config.yaml
num_hidden_layers: 13
hidden_size: 192
n_experts: 24
experts_per_token: 4
d_expert: 96
d_shared_expert: 0
hidden_act: "swiglu"
moe_layers: [1, 2, 3, 4, 5, 6, 7, 8, 9, 10, 11, 12]
router_score: "softmax"
normalize_top_k: false
routed_scale: 2.29
balance_loss: 0.00594
balance_bias: false
router_bias: true
init_std_router: 0.0128
lr_router: 0.000348
num_attention_heads: 6
num_key_value_heads: 2
head_dim: 32
vocab_size: 32768
norm: "rmsnorm"
norm_place: "pre"
norm_eps: 1e-06
positions: "rope"
rope_theta: 81300.0
rope_fraction: 1.0
qk_norm: true
attn_scale: 0.177
tie_word_embeddings: false
parallel_block: false
extras: ["capped logits"]
init: "uniform"
init_std_qkv: 0.0342
init_std_o: 0.0342
init_std_up: 0.0342
init_std_down: 0.0209
optimizer: "muon_variant"
learning_rate: 0.00167
lr_mult_o: 3.0
lr_mult_down: 2.0
beta1: 0.95
lr_head: 0.0121
warmup_steps: 50
schedule: "wsd"
decay_fraction: 0.93
decay_shape: "linear"
final_lr_fraction: 0.05
batch_tokens: 65536
max_seq_len: 1024
doc_mask: true
train_tokens: 366900000
max_steps: 5599
dataset: "wikipedia_en"
Below are experts of layer 9 (counted from 0) of a mixture-of-experts language model. Rows are named router (the router's row for the expert), gate (a neuron's input weights, with its number), up (a neuron's input weights, with its number), down (a neuron's output weights, with its number) and show model dimensions 0-191. Each number is 128 + 32 x the weight over its row's rms, rounded and kept within 0 to 255. Numbers have three digits each.
Before each expert's rows: a language model's description of what the expert responds to. This comes from a sample of Wikipedia text that the model never trained on.

# expert 13
It responds to: Word pieces carrying a sentence-ending period, closing quotes or brackets, and table pipes or digits ending a cell, such as election., touring., California.
router:114124113157071083099102134117073109130178124083107122173135147152120103233123119095141052120106196131168089166121093137123170084145157126142179126129161156134130146197133176095139073152157157112107053153107095113155082126096152082074094134137086171095139134134187117106141108158127143125072169164155108216199128122125110122147090161139169136103090135107143100114082087138079153174088148115158143130106110116092182166136110154094112070110128169095148101172128148145123136124057086097133120121134183168087146110117101115063177112096117155111168102100140147117177143097125116110
gate1:181125113141155100165115097122072096094150168141110232152129128158128101140149108184091120138111131112103090152134135110107180194106139158138145159127153130140066072117072173158149174064103077120051111177167086139138187077080093113158127171112123117115141110110095107121144137093118129116124082206125118136122098126163134090108146086119177150101100156154140077128177124134114125143112178090134129087150098148149146145167146148126095146164083141124177065067170063148123154168152114093110149098131089093131147077059138094118099128106141131196134131126120078109034136118150152130
up1:096126133159121127116138064075145121114102134122162145164159090124108126091136159102117129104118130133146154110139182127161124164136072113060129100109164165111116160165105147120106159172108149147109126156126091131078075114125059157114114175185146131093097157166182140205144125185134107086152128129125158155173113109192135130128158107111161130211137161178075109142117120171117114100051153133153182046134123138054170124113177115084065136162169079124171137125135092105079107093113138102178102145098077093174122117069154083138127107158102082109094088119170097142153123079080166103
down1:055138076131129136163111134147146100149078133117142082121117060085144111106160134160094116132205097121124127118100066100100140098184151099082118107105137097101072123134166155145100105074098076194173056149126128104139119182160150093106137136167137171144075151101140092104151147142153150180068137133107116123100144128149117134131170113097145070153125127074166091131117119120096157200124097130120149143123068129137086074112129155155086167148151125128099165110081138092115111157182119132199166118163067065124102098117109112067153161087160206139162153097142141175107151184131071114

# expert 14
It responds to: Tokens after prepositions or articles that open a noun phrase: the, its, his, a, and opening quote marks in scare quotes.
router:038185112115148126115114090120052184086096161172069118191134100123126176085162079141119120122103106061157126133146190143106149099162172135123139140158131066108135170133179124117114136080145147138137149099164168159173177121131116122158143113153135109115137150122152152151140101132146101099149140120118077147162123185156166172149056121131120124079165141178168105145165186059189132207077105131102107108142079153180129075122126136166119129097204126139143101093158097116105140131131156138137129126174157034122119139105162138147147124157158101106102140168124138166123136186179156078
gate1:144128107091128145077138171067107073118171126103113138162098088099087146108116104154079130096147147128136118127102123110156132126137105103107134139138104158073118193193137089169112068111140150099187128157127142072137179141116102116179128120095166116104126115191115126148180141118156095161122123097108094152113121102127144160200106176155133157118140159129168173105171167106155154157079109112050125138085105110121113113178094150124162146113116100167177145136083122122114132164143127166148140127133171115179136083168164068197131181221132113025124183124182111141126164103093194186
up1:149106109113133104063140152135108141142144109071084177075188177156042123141151157156101081115152118166106106131091106123087087121108153112147099130090159131118147138117180142145206115185141117158118151145141132145120148119160116130151129067166144130189139107128188086155144152055107136106135098221129142137167127106078138093175107135089087093144163161111127174093088069139087130108069095080115082155117109097108156089117131129129116072108097136124160124132142101102154122172115080154132116169149119153196129135085149149051159170152051142172080117121170133185067141116146127106
down1:122190097119111095167118061028106108122082115084057084116186144134129152110129143153169135101113177163107126165172147113078097161129140112088100160061118115178086136182147147137169110125141183194123095106115102094105117172164136134124150141106134105149155205130119175084084140106128099096136155200119131154123117114145084119102164129171174114133116153082127146133156079124105073113088163129123126111154157162146142180066138135132049129124135134144184144163146110093117100122178140139097116130194116165128170158094124154117136133110120076065069085124138130062133118104188147160

# expert 9
It responds to: Single capital letters and first pieces of abbreviations, transliterated or non-Latin names and CJK bytes, such as KPD, Ch-imaeridae, Ad-etutu.
router:040138129078121159140142089173148131108155111156119122182189125119125139088146080105143140109102134121096182145169138160148117141114127124116168128169129119108080132166120122112144135172102105132094198062090170189149147072100092109183124132126106197146100152136110097114113068127080110124137106126143067128096126189149132168153033149126167134085133036150110156069135154156155126126132087116158108078128121186118172063184140097164152149097117114148159079122130086131166129176070150101135171094176066133125155094113119115089157140095116086103104151188123097109097138128152159130
gate1:119163115164131098109162133152081167114116156135133097142116119086113119105190149169132084168080159100126139092140168106135131101136148109174102143144172105117130114165099109139120108213149094148075134132144108175179124193163081151151102152077178100107121182107095116083197152121089104121098169126146102182064088110106216143156116095122227207146158181107121114163143158109084046136136191130084083090152116139144142101143157111162126185114103055151098127118137135123121153162090113102142156169114096123105099179147109105132128156146171120171093106111126161099137120126090119085
up1:163160135132065176133157080055104083134126165184102118147131121196133110118165055138073102099163085122133083070152123111144041107165139115136124162123102175142144150089145111173154123171103093154049158151124106153114143086088097163132184096173135200060153089090149140149117142115098063125097190105142138105116133135127183099127109172144156183109084145082142118083131150150116079123091125101132107100168084132155132148134131075112104119139097130155110085152177125135143217156118168111146096126131122148122128139076123135179162171126115135149126117142139128068147111121122045154
down1:185104100173103111134125124000188072101085113148081103141163144128081166122160151122141143115140132158139106102137156107156116119111092149136159138112130166045147151189184111203117179174088121158146099074060151148134125095113116089082169173128140158128180141205119125133135094196144150124155164122145115167181098119123095111176140168175108124160136103153137167091119120166143181175149139140129097127114112142144118127087091159091096156139107115175139123163173147122116118140086102119149143127148123109084052152101126106186121119201164160141109156147110155152149156127076140172

# expert 12
It responds to: Middle pieces of split words and common verbs after be or was, such as for-er-unner, unresp-ons-ive, known, able, need.
router:141127060108184131130091146155176102164050143083136144155145098092117183093132070101139183165093115079138118113160133125115122107127058165122130142170069098129140204115084083145078133073131119119158119129133185151096144096134139163139149156067162071162133071074176101117185093133116136188129144103128115121101157143061164131149130134120063122122165096105098120120141140065091093113110149156130201146131071135141122111078082129120120113143081138097059108132127120138130149122190187184138125183126098070138091141139144151204110148125123112151120125171123138168089162151108150140
gate1:142143144140130145113115115169169134141196122173097122078157127138079126162113163128165089188142184099187130124136127145164124153166044143118119157146106115157106160189143151156143146137109115112134108096127142120117090128081099201159137155165137143178163107134115164169138104176170100128152092125077213113094119170136077182097113150100130099098180107132099107169142113073102128159179182090117129133102135151132071107109099149121172144137122176150149084146111150103142131091086103170136207186150070118114137100104153099125127183169070166151129098089111178103102170142141229159
up1:145101151162088104173100069052157108099114092130114161119091093168157144113077144130164126092106165125124127146153110138148144107098157143161107113076123136054079146132172166131085209087118166135132150141140143143141104091068105031129163072142116100137126130145059168072148113204160149153130190094134105083144146226126159178096153090112092112181107167145177069154107120140154155176162136120145069135113142157135162121147209109129154086138147143131108109140159105113120109170105130153168182158155137110135156151130184146101136118131087118127090150048121141128144137134131142127
down1:140178140116122122153066112109094149080141158156117122136115104106178158174127137131142123133147136163152142107083119149108141185071139120146102116120134162105103155111096124187122126143152129165106074136062114133110095145142179106119165103119122087150132146165200131164155143076122130116136178160128144134163128130189148115122153176099156171108146100134147130052126110169105118094172093129038114143085085092118181186159113121164143055192187101120114137092154031160126180120129105051152115108100163113128103116170103148141108124144146101039128148101090161063125129136200165078

# expert 3
It responds to: Inner pieces of Romance, Slavic and Romanian personal and place names, often accented, such as Clá-ud-ia, Maced-ons-ki, Ém-ile.
router:092106054044175111177170173176108082164183147093128107171164072108066097087148094137122124144179140101128222141130110155150091166138151187144139122153161105141165124178089131160144153145089113118080090161143130133119139081110101122149133136086142121133181133086075097111134121105079117157137087118141157112122141140107155096098192128206140149118136108098106179139170113146147141078163070127118091103184147129094144139110161154144086133144086111075164068101107161110135071151070100141165122084165163162129087081130150121129131149138087187137091075116124171128106104136116089137
gate0:127160183142128124153155117197141118110180136111195050081137184138156170129141094123164126150072107128126190124113158113135135142131139094116127124055139089110105146176153075100124112100122112144112129160121118083135117134155102112144133154086162137123139124133126111101194123154142202078122137150113118162084126145090077115141155154118130163136053101091062186158127161145095082109136180157194133167153065114103119109079151130138114095103145119148186164142139177129128185109148146150035129057102152115165066118132132154083171100083094171120155070168134142078077094138121096128
up0:152131073149094130176144129092169057160086093107139101164101097035142216118135102099153151127050097134130136146161108124140102081124080138216096088125179141130126142134161187097146186129147131173154091157157167086147130098126123126142157096138121134133073121138154180176129181139191067184150073121149140091171138158164170123116141147141151131123175108151171179092158154173081097149100148178109116119127118112139163134064121168159160150142143193152145102132110122110188160140148160113129149148180119117122121108131095124112167144150121128176078093082177154151127070100122115136
down0:072098189108066094139132123171100068081126122118130087127130127124090084139108126163129114144103055134125125080103090115143075141124119127171127163110086177094177110153156093161148158150137137175114134074159106152109173175135144091125185148132126150068136122172153116107106105110176115114170179171106055163105131123171123152040100179163150120128107079163152144138180100169139110185160113137173134144168149119142153106142097110096130150198153123152132156148155108103150130132132123123090090130166085151178111099166089183080129096097065189199142151146110124180124094105054121138

# expert 8
It responds to: Prepositions, conjunctions and modifiers in the middle of descriptive prose, often species descriptions: of, in, by, among, various, using.
router:191137149123118102109138180088126137118077134159188099087104130130165106150119175135143204132092084123170096137158166197045089143140131096118059090123154134121149141073156146170120139134170151106113132093172143132081134140127147122132165218136153097118119096124197178144091171099176100139071138104122137090113124147117122092105186128176113176129184158187064101114125178089086151183136107101111133175150161149151066121073119151098130153163156157139115200091134132114130169150179133134137121158124131071094101089125140127146154165083161161110141153161159149151131153168119119072
gate1:123205154128146154107065128105128111134111169082165141183146118084072090127119215118124162106120141192188164159128148084098152123121070191106096163065127068119112155174140152103142082152149117076170137133150084077141143122160140141158110128126123081029130165175146095129110154139159107143117154140116129172087141168133129141122163132074067115179117110115116074142123099166151134118129098147130122148116148161147082128113114102076097141122169125162143116117101176060109169131111121115175128097068164102110080085089187056092144125182102146076187135139120135133170146128154135118
up1:077116152108115120111071120173125147166109121180120205101080102105065138119151120126162135151132138189149136188121104092125149115092077204094134101082090097122167134118085214125136136118089091104128073117121089117151165082166078117148108144161195131121092161147114133110150135117165090085102139131155124140084140164145101201083156088098139149163162090115136089109166172082125103151129109131136112122149132097147132093124126175093105124105173086135112136123097179141128204092141130063146110060100158073147126126063111086179105149129122163056120098091060125129179135115104089117
down1:135087114106150117124184162045104136106152143128168087141105086122122073129173110098142152093134107170146167157089113130095090113199116089148120119172128173133163142118064094147122163145126107137110130095123177138144123146093173088115157140126110165217150154112148156135105126047113197160162131152110103122150054099121196090123115140205149180128106093140190195144114143173107132186073141181088126153145136108162137079143091115172161154136146152088085127141113135100111129157130151210102132204100141133115174123143115155118158105084149140124127113141211140130103126119181112145

# expert 5
It responds to: Title-case words naming infobox fields or institutions, such as Production company, Country of origin, New, Music, National, plus some number fragments.
router:137121134143127146065145162147117129121131158059166095141108147157104147089111092086086140138185136137139070125088103134169061130122111106143162019069160161113088126132117179155140126128164036102089147135143109115120043096162112127105110081163101179107155158074134105153132138137119131158056128138141136083159187088097087101097185121155166152186151144067126153139114122136069122099087144137077124082197170110100126155174171117110093163138113104098111161156082136134130135146131097122111130104098159112098113126145147084119097124126072172126084135088112114159114149069095160075
gate1:144137131131096096147151097181160090188146164204125181147154105163111123092135060112131167107099121121089147156089142147173085132142164121114124128129128122143116088104099185166206083137077084138157129099151094136136147142155099142183172092118104103158137152137129125127190159088072105104166105066148102151160094180120137110100133144109139168147072149130140126174124178107095125163162107150164097128099129110137108163132097151160135182104122108102157065114059148119165138161128183089098167167188132136160162194101105116144162177096095088124084132031106067125093118065153112114
up1:138144144114112131167114171111114080070140168161161142161145145169132142126094128154119144127117104103117114117159130122133154163152142126110137158112146109106125171128125158055116060105107169179117116147160170109109175128063160136137091145116105137065196149126161131151077137093117207135138180050109123101155132091118177176111208149164095110066179118116138163078057153103077109106114189140093133085160119146155142104049177104078130131156098152197129147123165117139167161118167085114073104129097152096158077137153126161142161086119131117207110155155123112073081107125144108107
down1:133117153084128141109173118143092157116122095146142156113119170173110154105105090112152091156108126107131153092164141128102126109136136092118111087151094140079172105123105177114167120151107107110095084155112123160119170147145170155162099093103162119139166151124143072141120144066117151172190109042146135095149149121128135157105156108121142174134086121100140117098104112106155171150143098125139146092145172164097143120082152147124165139201130076083208126149073170059196143137133137115115111101114148087111066134124163090148111117102094151210148075091115151104106138076000120086

# expert 6
It responds to: Inner pieces of long or technical words, and LaTeX commands after a backslash, such as \rho, \max, Dehumid-ifier, sculpt-ures.
router:183092133142119123113096135142158143155054160095110106127117126096129137075147122105118160102108109107156154131175143186070167162127038146122137154205202117109180154142077155129140146081168116097147104092107098157083180123120099173114153158114180132130147105102191110113190115218119137132063137125171123173100120081106160165157112127093121094172141084092121141132117083115109095132174136141177220122116141105117134082057135175111115135121086125126119103091144139115085156182206150142155156164172141106121123137139156102091147177097127104124132098179086122141119147169160141101
gate1:131122149152150144193120137125124204088149190089123118061125168095120127122149127108122150161166117121110141076123138195089142133141063125141132141194146090143071127100130135084149083143109132149130132156107097167118080139129107122144179160187178112157118207203112086112208113186085154146114159172133141190108187126110115103180129117178166204163106138110146185118150152106084161130158069106174132157124122138155126107146121151102145108121071116176133129125082132134104123138124086190120177061128129118138151118138165098102162169198114112111187115143125175093145132167097156120
up1:091144106121146123152150130122103146101121112115184115098124161163107137120063143073181132145112167187180138076142130148142170076181149089117111143115128085117172157096105073115137174085136135139140091136168115107115092084154120103128142131192134152179135133160146094093122146124094111115135104119099181139073140156182103175151101166147063109168136164163126167148061103166113140157136182113133208116094088163104176183163077175096154105128077099123119091118151122111126111143093146120071175109058089082091143108148121136064083127108237137123105139168146110170101100124172150116
down1:125119107170116096126129123116198072165074106135126094137176098077113114134067102145129148112162110110131120111193133138117178122157157147117052063118126131101134160139122114097104124119137143116188162175187185106134135080132149101164086139138164106120158088122135129168087098212154136113170119091137102137211220115118150084125102112174128145111139145128140201142187086116094103116112143116120120127128170137122132066160096190105166085073108075111117143117045139086118145112140058052119117082095116113070155135100168111154095150102142092138151104101129161127152124139098133090